config.yaml
num_hidden_layers: 8
experts_per_token: 4
d_shared_expert: 0
moe_layers: [1, 2, 3, 4, 5, 6, 7]
normalize_top_k: false
init_std_router: 0.0265
norm_eps: 1e-06
tie_word_embeddings: true
optimizer: "muon_variant"
learning_rate: 0.00549
beta1: 0.95
train_tokens: 279900000
Below are experts of layer 3 (counted from 0) of a mixture-of-experts language model. Rows are named router (the router's row for the expert), gate (a neuron's input weights, with its number), up (a neuron's input weights, with its number) and show model dimensions 192-255. Each number is 128 + 24 x the weight over its row's rms, rounded and kept within 0 to 255. Numbers have three digits each.
Before each expert's rows: "gets" lists some tokens that make up at least twice as much of what it gets as of all text. This comes from a sample of Wikipedia text that the model never trained on. Tokens count by the router's weight.

# expert 21
gets: ",", " and", "),", ";", ")", "\","
router:098162109132105134098139113076129083150135172095143107099154148094075179165140115123136156131109121103138131118123169131162104113141124134116143158158099155126142103100122157100187153126164148
gate0:129120087131123143094139136119123158119097132099132115122138157177136159142150085112124163166136108117102167144087141044087130144136123142132168126142109122144152116118101107078115143161128121
up0:166142125126179142165136089090119111137119101085177125115139156118142154160117104094122157144137146130172156155139148127159136156147112120141148114138117167161173087086107096118173149193142142
gate1:145139162142115187153125143153097157131127132151124132141190128111126124147129163180114149132139113117146149141101105097135122127135120105131098093116153150142159125162128114141168102118095154
up1:157156131091160135118156120097160097116121106108127141125175153119113125176110136165156085147138106123129170135135153112130127121134120151179135124118167119135135137093116177119163164111110162
gate2:136107124166118113102130129166146107153128136169059134135117132159099131147175147129171143146150139140090134152102115155137148075124146136138134129108186106121115129137129131130179078131094187
up2:140123156108086101125166105148133133162146101143085079156149104107127083158163131144148130128139074155138146125076114111075094121130113124141130128138153080114083107112132147112103167097112170
gate3:132163110133145135110103133114127129107131145143131108110139121147160100151101165114175113134147144166116123118092111081123096125081138137114108137111118079151101194141139140116111151085124144
up3:122132082148144102143109137133089135130091115162171179126133129133129134116114108130122130109154139147121126117136164170154131129088158155115113152141093141128146122164147145122135126136106152
gate4:117161132111085128133227115120173134100151128115148130120101145110151129159144129168144112126128107120140110128101122145118133120177102126148161159135125150129079134159132142161148077110095159
up4:105128097092086112098120153139119102111153147176118084165087106133142125164134118125090105112116093126172089116090134132127154106129125161088162124154131131109118143072081136132119120160127148
gate5:107123142168126144129136111131113156118118090144181148142139164182124149141118101161126171154117159105126129086121162131124105171118129108085140117172133099149136193120163116113133201123122133
up5:161113111134152185128138115106087128102115136133108172104125155197140119156138122151148172162133143099121143144130148155128141198122105157146125100101134107158106096149147118120135119124111154
gate6:083168151148138157150113114133116135103127125120109120127127111135144130078179151132146153071117087121131134060116115163151138150103179152138110108118162091127124090140111150136133118122112133
up6:093101159115153123162138125128075164077120127117149142170137130089079123098161135152129116103115101107101142123125110165149147139135135136137134138150140118079114159189104124152099097133161152
gate7:120135078122143088130113117167149163098116116151122139186116174147106123121090108100165114129160150122120148091096149146110125084123151136106147168150114094101107119153116132150130101102119105
up7:120141110123144145146128110180148167128141154163104117174154127126127126158135123123159105108140108115107105152146188150135107117146097136137170123157115133089090141163119118129136074125138090
gate8:160100081129125115127137120096156124127126129099069106093171107159130119117128107121180161115127172138158124150127090150132119109141120185107142114146112138132147122123086117122159133133125147
up8:170110150095090116094158147102103135190114141115100111096164087125156161081076100097110131150130152157166139107112157093122136102121103134094140097124125136150136134086137100131091172164153154
gate9:136166127082102102116117093151121109104097113177121126141084125105118094153099147125133153128154132162110113137121125160117129115117115111115132132098160152141105143136161142118131158143128182
up9:082146151125083125128137121151149127098109147094110155111104144128113151144130185124167140098105114126103130174120142123097146091158148116156107137129110123115081135127094134136107118156093176
gate10:124119119093139102128177117060090129150132158178190110145106113143118147103149108137152173091164141093128102138097112160118103127116086111112078121115125134137159088136152136126134095104126134
up10:171135118059125169111146090144130100095150136096142139101165133145069115140118110110123130135129115141095122137185137143102191141127117118135129157135174108129134112099153119158097129110132159
gate11:136169171159157148105134095128125166140136132176114097140158106127126094127127115138110132152108146124177130094115119135150134131108145138086134161163108140112137134139126139125147117111144112
up11:103126115091101092138123129143130100106105146100097154138116127152134148081060127130150139144155111161131118146165078139105128108151132109130150116096105119147101083163113119144102192116136109
gate12:169180114170091130116122164124123113089124117091098114106119109132152115131210159132108111107093088137162121147140098159096123153120131138122127084106161172124088156159117114146128135078126162
up12:113132155148117152131103117146151095122164147120110157128115137145121150137137082161150131118122118131068109102144113093131123140103113111151165168134123108105102151141122119159107110125103149
gate13:131142136137131147142133171106179158113101124112113139131137131120125154122133156122128191130116162121111075121115124120170097133130147098097131182092133146161137157086133142168147151159153097
up13:107123150081126105096124147122115138130141114135109132098118138158105112169111142113100078152100129149117157139139135118166148160151101154109150125114096156125070158114104102124126166155150171
gate14:142144126085126121120124110136124148123149127139100127126154132116091101107157132161109125145134131068130123072098124116109081113128079183124131125116119151129127170129145097090120113149153079
up14:128100136128110175136107111123147153136132114098133148100125111149101136135138163142144158191128111111110100142155136135176133116143129159103097154129103124148146158145138140086097171134146139
gate15:148106072124125125150107151089130125108127136081127122135140139155161165070145137173125145100174116114090125112095127106091120110071118101146144136120129114173158118143094112094146115156099150
up15:140091116151156139130156160105141178122109133138123090150121143150132142155122142134120143143110116151108115185159107132109096140123133092142143068142080143127120107111164135141115092110090147
gate16:141116112171155141159123140140124132185084117155090087105118128110116118123092097120109121131122096100142126113147131134073098163131114154103128085140114128084149124120132056127123095144144087
up16:124117134124075124193144162135161118097124154101130146159097104111131149136175130151135139079127101137098149146062095139106182083117135126111097140158155117129103165122169114136076107110118138
gate17:148129126155097137158134111141181136102159110134157112088182151100146140100096126123161105127153125155131145158136095140132132143107136174129099168090134142107113118175105095127134102167159159
up17:097118156118126117123153129130167143132142119139185125121092138118130123154129095151157129153172167106128191132148142079136125082176118089145106157090120095112145097129117145103144090071120113
gate18:129171158114150136134108077111127107145094105141142151118129129132143123182157155145163137140127143166175127150160096171142112135124145102132160104080144104159115134112140143135078116160102155
up18:135109082172104124138161144095157136142128129102148153168135130156125094149140092147116131160120196093141129102117179093128091140164094165101092147127118098134146150090100143130167102099166158
gate19:162160130131156126150173130129126134161170155130135121109148112148174100077160136077144113135098112106133143118127158134125127129150123093155122117167069150167116144091133180160127126182132094
up19:121177117131137158117111128113112139124134140070087117089091125104146122136176124165170131111136133142130135147131155145056090128120146109109086130137127087168096162096085095104121179146153141
gate20:166107137117113127139125142143176078139125124173117145114107129135163146131118160166175118174135127117112120135066105145122105136153159138139103175137099132142104108108135161142096142141130140
up20:123101123130148165106117138134113125135142132143122164142114132120148121204129143109176153075099129141125141096127139132159163095174140128126165146105165090116076181108133131139136177076112124
gate21:121154144113123127111170135126100139106130096144145163109085060134147100151128123126117156140141130109156162125172108170115130082144122139093125137146134159118111094139151145104086089125135119
up21:121114112181093141108105158091135097132123150099151135110102116106115149122140135138139112140071136166150131077127131118127121084101120118167133142118130125107148181109155122096136153119173131
gate22:116143126175135137124103138128094125130145151136138148086151141126143132108163142113146105173082115136128137134159134135103115140131105076150108119105141124121106152146114077107106123125138137
up22:161118105097121107072089143099154171147121148090146101083160115103168102101123115139123104148134104093107159138143149116122115120128120123130139137078069090147121090125102156134151134106102158
gate23:158154118177109146079122158099189133119146122134102124103130139137145118117138089071140098121112169141110146131125130130101122127112169174122137120111123125143128162105170092142146108157116099
up23:188174144150161157140127140132130164129125109146150147128153114118118106111141164109159106144153132127173132155190178154123126132121125134116187141116158120112136127143156126088161131098106108
gate24:105111106163132096137100156063086171133096088096129126145146152120105135116136107135101139107142124132068127121117117136086126194092116154155128130138084142112121160119114107101175163155115152
up24:141099175140130108100125087102151116129149142134097139082120113156131165137128192112147125160113119131142139110128106128136172123143144111102156099081181097165114135129148178119113112151118152
gate25:132119158135121125109123163120143148099107100086122137134142105120129115158131126111152120133132107135127131116138111145107162116099133107137127133146116119119138094142124119153113118113118095
up25:136147115097128160138120080145096165134111096171154117108136115091135075088116149130143118112084145109119101120132135130137139113121130099161149155135123150072140118146076126126128161099113133
gate26:132139142069104106148152167119182115132124120168146124108084105152112108136145083092158151133107100122147109144154114165128130133090141098170148134104157094143157153073161126156098080104154088
up26:151119135138147166081130151085143148092161152128117087123158122139152142105096115125154083144139160163098178118092138100117115152073149146117106133135123102094095159152127106127105127137147159
gate27:134081131125111102167126167110129166135138158099132120105163104137154083090123115130112091144164129123145122160187110144079120120127122145135124144104116142101111142130132116121115089119137140
up27:118113141141115099121163125150112095100122136129126135137090135187104107152109145150104149131138110077133156130120149086139171123140152119134062124085147154150090118132130131121094138057075133
gate28:119123130136127123098142152099087120135103115142129145161071111114080124147094117092125101105145109111103114136096103125124105097096117160149102117134127128150120129097139124114157129115127129
up28:135133107128081096098141124144133109098120164163116094141083157121151131144095128131117137142127086133143106120168114169166109129138077136178151154150131113107131140114119151134146149120149157
gate29:166167173112152160129162145142185144102140072128119132105152111126116158137170124121140119095121164151114106109094109109089112157113135123126100120156092118127155119131147100125088128139127101
up29:148167094143125164109140125122112115079116125153099098142104144135116128165132147082163153085106117115148126091083130099138102139102144110069073124153146159146136112146141106141125116126092129
gate30:114145140124115153140109118109107173129103141118078141117141140144092142147135127131115127121132179110149121066090158114136098118144102142096131157142112161122128134146136125174125075145146173
up30:152114122089155159106114085097142157089116141139129117122155109115158182118123063118132091160130130167102120107118126106097163147085153145135119100115110138137174100153142125111098139125131094
gate31:197138172128133127143135085116113127127126102190154104108107126114129098130165153104116099085117124105132161071177144076134151137093132118156136109106142105119096162136168107169106155141150090
up31:108176096127120130127135119147105103146136158085133111161152104129122189101130141124159156153157138101129115153084090179133075108121110137113102126125140146077117121159123110132163105111150106
gate32:199125104126166142123107093117153123144124067122112188128107142166077154132142142118152148147112184103133143148126087086123120129136122124136103170102094103148158123144104090121130157107138136
up32:149152131109127125101105112109168115129107131133119173150090120138116087094143105084111114109140146121145136119096149125136128124140152118156080129077120104106130139067129133118128121152148165
gate33:111117118120121150077122114144081145161091110141148062089129116123091132130127132130149113150115143157153119148183156126134106145124157122107102119131114170103119158158119161132142131134146125
up33:121116094109139173136103176099157132138117124093106146159137136158140123121141162145163145160104139106132105123111118110128121135108130105100109158153152141116150134110141138142119097083119111
gate34:173126109119123115161138151186096102099113107134124130139110132193105162116155124145147136154112090112107129167102103125153138135116170112136110149062113122142116073139091097121104107112136134
up34:130103092120162097105140115138067128161168138140083146125122121105138153132110175080124147110154162119123115122073164151155118087140110124118113139154128125149123149113128127148157100164138127
gate35:180110107136161157120145131077131146050062135108126115153151112115128111129158133121166103104181143077085108137143102156088145135122122149124135125096127106129127128123123084109116086116140162
up35:148131131116113121110139077082111120088175150134138131187113134108115095135148103140109106135128141132122107155134155161101106149175078074113132128131099123105144112124088134142169113136156122
gate36:156102142100105132133154084124128152145115092122079141095094123140134121108127107133081155143136134142143125146108080145105123131092146116138060128103087106149134086137095154134117168123160155
up36:167112090129153122112126128142138131097131108105143143091145116103130145142123170133143124129138156128114119129104132146109115124114117104116159158103143138109110152128140101093204107138132146
gate37:166142139113153166107120147141107065121136180114116113091077157110144119129118109131090149165130112139140145175105100137113130146117093125134147076154229110144151102132192111146097119131111091
up37:141124083126109104101105142122137102129150136136177110137119132124162154136100108163146129102132159134136136099141129147179129113140139152130181119110103088113091120172133112108147144138169120
gate38:130160139144121130142138089125116107122113148162126154092100110111129092129134127142126100149098118140135158159154131125116126138132093126138105156150139120153146133157187106085088114106147073
up38:124115140147115125141110153136131161111156091146135117147112100148142147160143130129139085151167141116113166134116150121102124122108153118182119131135061114147130114131124146152132107172093139
gate39:138123108121117153118123117100133087102168096103122151126144133166130163142135125131135106105144127155160136190101075111124188150162140131187138164119109125114147085149120132126126055144125141
up39:136095134105085097167132136180134110176132126127097115135141165099153126154101147185150106116118109125130114160149157113128126139124127167094128114127095158107130190110116164086137115141116127
gate40:156121115167146127130118137102149106081163086161110089128093137137095115117136110138128119100122105099158153130124085146125142139178117139167166119125153168117126103118115131164112121102125110
up40:108164149169120130137114119112120103169120108157137085140102146145106128120147152104150100103120102088172148117114146132119114120138114117138120099137093132133104115153165132191133151137135101
gate41:112138126118170148136143130165117146110156113156117125134134138136133108101112145132136104134140127138124134112105154140116106076161148132187139103128100143119117100163105120185122166138138089
up41:180137114129067132115148136108143099101090133154148123126162132137152177121128066115163102127069151112154144100120131157114121129080118098108125124134130119124141120114133105111091102103160074
gate42:137124139150105132136168151113132119141114092106108115124146169132150136149170153085131136093145124129135145148086151087116099124110125159140138140124134064149113141149111140184136153082128162
up42:132109126113137099144129120135138173144109126121139155143125110123112097132141111115141174164182125124114064075136140167113151120104101083092117138105125091163161159159131131125138154105145127
gate43:113140161124113139120089074120124148137127086129096106111114156101109152111120105142150130138148150155125087120101110165145139149124120131119099101158093146154117115136133092151135171147119104
up43:150132160100110129168118123120130100087151119107135168168110130189114121141099156093125166125125074115118115125145112105147143116139117144126146106150131104148133097127175168130109147172153136
gate44:101131157126051154150147150134132119095144161134112112097095130148127124116137108125141129081120102109124170142120131113113092116078129148176129087135137166123147130189100152169112100095135097
up44:098139128097109159082165156081151127087104134132116138136114140161103106171081118130187158119132103108141116141066103099141134130072143141130103105128097144133082120114118182129119113136103131
gate45:112122135107119123102128144128097100126154153156152097164078104098129194140130139131113102165102094099125082119160175127098147116117135170137148141076116085128143154126089093088132149176164144
up45:171110091151131079143126113139144155126122104092114116081133143096083163157165086124145110172131130138107096116114072178141118141094085125144155150178141133120137197107127090120114132160151141
gate46:127143115152107115176116134156108118142164121131128143113091116113068113144105134164121113133118202123159149108107100160112116117120156123139177097158146170100136174138130153134112137145152088
up46:145121163137146110134172152131142129153181134120171154080112108174148117133103137154138123179137135150158161143127092100117172096118143105121147053128145104187162134146131120108108150107128111
gate47:066101155141139106128132157145113156127135134140126156183139114114129131146111129113125155141158129135134110126133150161105147205136132136121139134143120148050136105125137102098136132137172158
up47:101137117165121126132127168105132139156099087134128144113149130150119111130081132127123160163128167110146130148129131112088097135120097135127099107144152086105117122084105144119155124122126124
gate48:132130131116157148108102141165131146124168158152118118120136120119136146135133114133159099155083153141139157119186167128152095112188107176183154151124129130128121107138112181136139095127034135
up48:132189132158099126136111121108133100070124102115117127113139123150157143162150074135134149103110132132140110116160093133149139131152110119149192115169113104147121123161121126140144107148134096